{"router_z_loss": 0.0001, "vocab_size": 29017, "optimizer": "adamw", "beta2": 0.99, "batch_tokens": [32768, 65536, 131072], "train_tokens": 679500000, "dataset": "wikipedia_en"}
Below are experts of layer 2 (counted from 0) of a mixture-of-experts language model. Rows are named router (the router's row for the expert), gate (a neuron's input weights, with its number), up (a neuron's input weights, with its number) and show model dimensions 0-63. Each number is 128 + 32 x the weight over its row's rms, rounded and kept within 0 to 255. Numbers have three digits each.
Before each expert's rows: "gets" lists some tokens that make up at least twice as much of what it gets as of all text. This comes from a sample of Wikipedia text that the model never trained on. Tokens count by the router's weight.

# expert 15
gets: " | ", "–", ".", " ", "; ", "-"
router:128037184141194040141203095106112143053149145044109152132121129120125109088169163058120150139145115182167136126102031143173120147243101137114174132120074134165116128166119140140136146082143136
gate0:192088106080169115177136116151047106107106145109174134131137104131118104121081122116149117143101139122219119111163143136079154142158084157106118085169109159074129117089130156174124077154102098
up0:143142121151140161119066135090122133160127149185140109128084172080073154214165107093181138177162096143063133120137127133099169202112147114130182104136209060155143136132146156137153154128117128
gate1:141176163166131154148144109073109122113118115110131168122084119087177158084146179130128090102140103152152126146146111133165170107186153128176103149131088093182109168174179138138106161158163137
up1:104098099130144109146113123161176064131112136111119157087201129168137130092178091171121172157141050137157141078128182070129129101091105139165132110063172111117158103055111119141181110118144084
gate2:137083255149125130086176112058109097144139111123101163115114127130178087160154130133106109209106157076094089108156086118133144160131123128142176073110146105149150054108127105075150164085112144
up2:132114127107090154090087113172142152132178078085112175154117148109102125121145123129155160139171143137170151129142195122093057127135125101054126132108170186086110133155109145163118150168147126
gate3:153115135197127121094123090170118191109125135118179122117114182138173170162108063104105092132174164130077085115129156119111136172127106151103129115137074117137154180168084185112076165135100127
up3:142103151114118137173165090130115170119144098154092150132141211140158127172133096073148097125116119080079141113112158110141092151082105113135111150081117071170125138149139117121123173108110116
gate4:214114114143252105104105149191138113100096112134154083107125149112160145091154145105153111093116171133118162110156090126127100086108106051097139192073096154137138135139152166171121079131134124
up4:125131087119166131104145080112128078163094173092103088135132102130141123066115115159109138109158142147167084123062094175182143103134167118142126141114152111126102131121207135125135120075088115
gate5:136123135131079221105178109081117135116118143125169129117114088154122125149117160136130108127132119141163167115169178141113093113194110071178169112149174131137066125121088150145090098171158165
up5:130102083116123100206098127112090143089120178142126138125162152140125083196094087096126108087166185128115153126167128161100097113095115102131138112107099150103122080133103094211113162145113086
gate6:123052101131126130194146128096136121127164104040114149095178107126165109071160139119085118164154165091159120132151096071130105149179094138112146172140138084139159151063159158076107097131118106
up6:177193115111158111161154124141141105098163181148072124135140096139128144176136086114133131159164105139068114076080124202143112108148129124125112139077150147144059089107079142123134170117147119
gate7:095140127158186116142220137153163160153169122145122134094123071129198094139139126098161144148205091133138092191140121129110129084125124112104106156111137131116131104144117100119080111151105099
up7:135125112125100101127125162173122070108074077163130139107113105154168117081128146111149099119193151168062085160131132144159099103129068093103151088165103132134179120118148106074105127091126077
gate8:124078072130222121132117230158144147154150132138088163130116099067105124146100138087144174149191113173113166161118144180076126181164129121074095129100078119089089096116146131152102154206088098
up8:129134162156132116130111105082135131104118137144108143109139153118121097074107124154148101140159127107164053151129156150148104130140123063199147168091078148129139126158160055183132216170130158
gate9:083091114082145126124166142215117096153094155141085114176155165143139074085107148126158146119113157173162075104136146132151090122111170106086152167045122146150072161130108155120182173103191183
up9:159138141104092094142171099150098096133146122153160136094119093164120102097174126186066145137154173156102170150109138137137168130113124147156061104087132128166176110157151137075114146133098124
gate10:133049141138194107130145167088210090128171115081136131116123131142124096092134147084173114199159181153139095138139155140147121101130115073154119116099122053124094128111097169161086152101106152
up10:134137121100145133142192180134153116170137157128122069128108083068071099131124130152123142129157120148110108133056117152150122186127114165154119109080119174124147100133101126144212180144145104
gate11:098119144135135074121123110188116199131102116171130158088161133139160127114125132126163154110114157160150160217129117150137093086134112110125130142168118087100088157089143069132139119113155117
up11:089092068124120109134134116125155096140140095101091149110118142162172124123135156130188185123154125145142190196147121129179088135134128110182150160154179104079040170141101084122110129143087076
gate12:153111113162087129149099117128149114169148149118152104142152129120088119077114130135145117117102150186119092115125166088186107180077065126145108173150147097126080169117118134147140121120183137
up12:095142130174107108134156106108193118128084186105071152137112183174127112129143114148130114139116118130135119115148123086108110103135109158148094114084176131130105167147156075126132117140112146
gate13:177127177127152115110092120118128180111255100141084126150090164116088082106100136129146209118096159151163147143112113081084094167125119094142133166147107200089104132169183137091117120172117102
up13:157123106134137057055109141146204110160171107139172166126115159160145076111109148100181178129163162122127151101111177101130097100114145125158134156130089160104128138211118064070203123085124171
gate14:089077155129124128113182124135111178168139255116080123119187156159145166174125117121170125118083109077063055156125156100136121106120125186136099092143142101088109115153143109105124091174096146
up14:100131062118146114155087136165100163141121119105138099140138157102109143174161124101114090150063108149130071078058122134140161174119121105134144090165092037153107166161164119117095115132157085

# expert 13
gets: ".", "0", "000", "5", "4", "3"
router:101000167090112047056176126130141115030133131098129122083146137158117111077164098134150126153114115135166152122156065070118094116255159157091202151118111102169125184132099087157109157087107134
gate0:189109132139139124090160164164156127110102117074103097149154081115170146115110091108184112130180116137174096173114085115162134111113136136179159141110082138150152099140102188082131168118134136
up0:180171129195139115116100170173105152123057054096174133083138121123137101172158111153139104159111114174148133171148130118096099124134102099161130095093107130142138121163118188184129151111146129
gate1:155193121085156109136098125148118072148175157071175151113143119091169106097122149143109125125067142141182111136139129071117156114144072183131102098080136166168122114178129187138133121126128186
up1:108118140142104150109120142132121162155151090119134108138138102170116133144105104130126175144076071200121182133128129125092139114147110158150144119125149125105120100101192149109116097108077139
gate2:133071255108164115149097137154084097084129090139128194106158128169128134120122137140209144136141126161137101117116107138070115133171059172084156163089180134110100096170131092112160132126130129
up2:129132153192127173113143098129084157163147077100067094149110129141127118142122103140108105132118133108210156115131122134128128108108139074123165142132132114180159189100110135158109115080093139
gate3:158131164220157086188119120138122134107114116162178128148146110095059103175071100159098124118125147101136094076136145114170107127142105136126140128167119138115143163100121154173150151102128182
up3:164112150137142112118159152136137146154092121151081135144099126088155096135119089169155092137114118125122109119128144155077113142167165141150147130107117151208145104073124105107165129145126164
gate4:097136124101183138163090096137157105089162109072148066127121104139117148125111135121158090111148162110092084084132100126100132141112193101128153150105139137148164188105173130155084056043093087
up4:116099077211091136149165134145140114167114089013175077149137096102188102119144124086140124106123139143108135165118111104127120144122145160130152149083146067110108150059141151082137149128100118
gate5:104096117116128208062129069147144064152141081121144119127117106133115148119117164107188098165099133102105093112147090161145172124169153112140135109115092110047120122133130150097141149105154097
up5:088158142119113109148102101091150123142177157077080165096093134154172187129108111168156138142140121148076154155100032114103141207111159166146120125133138133106092100118125200103161129147098145
gate6:094093093129120088217144154042104144100171134127083094116084133143061121151161133093127144107108160151109144127124133145145166100149113098130115147140157129076075129139135094098078153086192144
up6:149126103123143087160140139104124147113103120152130073133116146131181132145120098049093086109192168035104120119136120177117183173176177117086138125146126197098135124096168157105150078142037134
gate7:095098104091149108154203131092112160126100169082107098165095143107180131123053180116084127119143181157121181103109130088146110141122181093122113137158152141127158138127203122088116145116131101
up7:119080134137103059098067130184175131140116082136132069104133123119187119148211222144107133109142134194093145106073100088129170073167142146112136118182155124155128173125191177170102147117082094
gate8:170088124122121126111134205109131088121100169120165155156121114110119120099152163088089112082167163115149090163102120112145108157123105106122130102141186122139097152089168130104190094158128108
up8:185111142111127125153178155125103157157098124146175099154109122067135107121181152156129126151128140147135129086101156082130099074075133117111170110064106163165134108136137206118063087121123095
gate9:122118173093153091146091117188165092125138105165147110106078118074122164102166093117159142145169140126120133166121073118116129101151126067197156100161099085155174179133117127082156159164077110
up9:099171105160108121065096127094139109202112107108089092126150081139113186108153114126153183136159124134120137109107089138072139072112105089178140113162171167111129096090108123107163152145161125
gate10:113158141080150102154101109115233150161127147112094212139138188106102118115162158123094118095125138183115139130150110147152157118209114188162134141121166091094063095121074103095137124139079129
up10:151155162134124105064105118143151126110135108148148116127152105112103117129119145150139188193131082139107202123125169175101120083099101112056106134076091108137131166163123155162112187101165107
gate11:132104123145172122154112137125069227160175080132108114077114104128114154182118100103149132160183180131198135128139104117105078140156083153100143074143104077061112166133153100068058158116133142
up11:105114151164095161138101052166141116158156112141115155129056132116140131167093121116154092067145147123140125144169123131136150085118120103111120162128142116163114132093173146103168130169123118
gate12:064086149148162068136179117097153119211149158115137124108201144121153128127116228155166179111176128157176147134062110120111096105150139143137072162123127095077114135091161081171144155111130108
up12:092146093144143155183182249088138129110106125089142147093129127094129114148099146194091097181152147114212159124065146140140132114058139136125096106117110119144112083118140126168123135157159137
gate13:152145125180098149138077151076103106031134194142093151092078183143055150103143146181159138131118111170110180118131099148074147110135109183129157156133141153175122168108118125108139117094134125
up13:121125105144123150060169146145137143120092081137125106066150109144091125128141121132155165154116135158134120145136144148156138090146112118158146118083135106118080129111109122118143127191119124
gate14:122118148119120140159203116138135155118108225106155115119136169158106186135100170135147127095143144143086087045132089187079190144152181159113136126110126089168137182138116139140140070111086093
up14:144110131154133073102098061148082123118084113128162156192146148105174156102086110067140157182124116132084133134085157165142100146119083167129143156174157147106166161077132105136096041088139108

# expert 8
gets: "1", "2", "3", "0", "4", "6"
router:097000197130177072092205108172191139075115096093092139086109113105111137158159151099098096163085102133137154159171027125121130115255118127131119072116131103124145145108114115121127136106146117
gate0:182114166141088127067123135120182095138107149049083108184098158110143121083154103084172095135194149136166160135130099096109194130159163088146114057128117153140095130103151201134151207138127143
up0:136123136119136092121107148152089075111153091137110102163168157119149143121112103062179156143145144139154132102085138098112178172098114125141118099159138128123130180136043196145101159156141127
gate1:089178134120148107137082130130131094102147131099057118131142091162100109082185125157136132161149134166147140135107132118135145162104139131124121111107103148066113149120168177115108148152140127
up1:133142078146083135127121125062168126113129175164196157120149195141097088149157158106126106055153103152138153097121108137100158143125149141113087190093143132142152064060120122129138111087112145
gate2:075109241164144109153121112118188114108167157142133116081146166111116116147152139129183135090141159081100148096093164128163179181133162099151084141146134062134102149187087124104163174157152122
up2:142149090152164152128113152129118196150114101111145121128118119163092105129161139088132125107178180130143073162112124131175113057107132064137161076082110124154074118143173171150127124108163104
gate3:111121120186207092151070098076055107091124190113143158156127169122178118133168163089121117107072183151143168148157147196129097128177091156138161110121125059140140076129115069135122161170123155
up3:135111132119137099116112150148130082121109128117109146123170135145099080144110134157141043087074135120133143090175164170148096131175135141129120083158150103127222113133105101121109079130136119
gate4:091115133119185146149094143121148102133074101130140103084115080161145140169165102136168171088083136115102105133123120146107133133125144183129141073119175090144189156126183144106077196095086122
up4:146136128129163106111136121121160169140142154109069142123189099110126148120130160119078048136147109173142114120127141131135092105117095115125119142179087114193163096136129195129142115183124072
gate5:112120154146173189124135149178141088126120110156093135126176149144137095159167154072225054127137099156148124105112172115058067049138113170095168140156128101146130166105157173116107087122109143
up5:119156060128087129182082181164142122147109122119055106111136114044133119118129154065108135040094146125137138163127072120151080067138106138120115123108142099114130125075103120123143146172156130
gate6:105160129072165145255162125142127129107138094141155115124077085150113102121134135116105135129155123146158111158103121104114165113127129121187105123148114104136130138117162182077203159139063103
up6:116138112139167103151126119141132168080087110124129107185119148098142111133136174123128144176125101127054072156136164095072102095138128167095190148174136120090112156106153119119102154088097156
gate7:092125120179080146117255157065171126155101166059125123084095134150117145155131119123125145152182107138178139136159194093094200083100130128140126167095112087097184122128139134102082144070129133
up7:177135141156182107140119098118114129160131120182137118139150103073174124109168157170103158159165157134122097045062152149143086167129114108114159145095157194134133144158144134176100167137137154
gate8:092138187106131095118127251087136113114108122147100079135075137096076118096149159114131098103130138166146103132176155089126147109177118065145188073116148108145086137138092106161117117055147097
up8:148158116126093170095144155098124099095114181121157124093138111088154120134113089185157172116133130087154123127111113132198143139125177137133095133090107127084093162153110149149116113179146086
gate9:139156150050156103090143105207119148117157159149132112109126097102119131077111159130143109127125147156117169169146224070115121053137092121139161145141127144157126148164108076123199163120120129
up9:120141133133122144146064096106141157161212115075078156097166139198103111079166137111140107103162168144136116123138125182135119160150150100149115112134131149114114100149165135079148132108140162
gate10:130107097124081109112126177138175110118101142159114141132166156125040102093174117065176154126157169140154140172111154100134104170142138149122163135151151142127193119107077088137112119180095154
up10:157124102138109115079167140126164150137196101090104089062073082096078149110122135129106209160166066137103111137124137142061099173140159113152091131100118178108193166169164126086165112103134147
gate11:129098179085151068148028122118150204121139086167066089105152172130190143124156118145144122104172104137101119111113135166133156146129161089118121105213174115112068153109153152107150124172139118
up11:145171066129167116134227155188070174149169117124151130129110107100113124095137125156109173066106128155130095196105091089083115088092078163164116169091103138132163092109150136118123128109119138
gate12:140127170128168119061139128086126134216132129123115142088119093154114106148212145077072125152127118193081207147120101142156097177135116157109098145123123128134131119118127042090144066147181142
up12:148160102112101121081140120149133110126089071151189133092094145109169131110140090096105079122110141182188176096163147159109131099132157137147122109079135101122170154110167173167180126117149109
gate13:100111147119159099122098135144165150152223133143104160127120146113132157153128124116056159170063067188115154128120102149123084151126168161075094157112112161169102146203081143153115167132148110
up13:104104136191160105111163158181129104093131072200185115137129153106132132163131135070099096123141200094072120110111132111043171128119101168105100166116089132137141160134138182114146173142165137
gate14:128159153148122131123164156131118198109143196125112144144137171115170115126107071152166123055113121128175136104080109107081124062111202169156129113156068122112099156150101066115123142132131127
up14:099102146177097130097145143116089092186102102075104125123124201181126135128162089106134164167092164086124124102164102064154112126146155151131139161152139097139129128089068085105154096121100158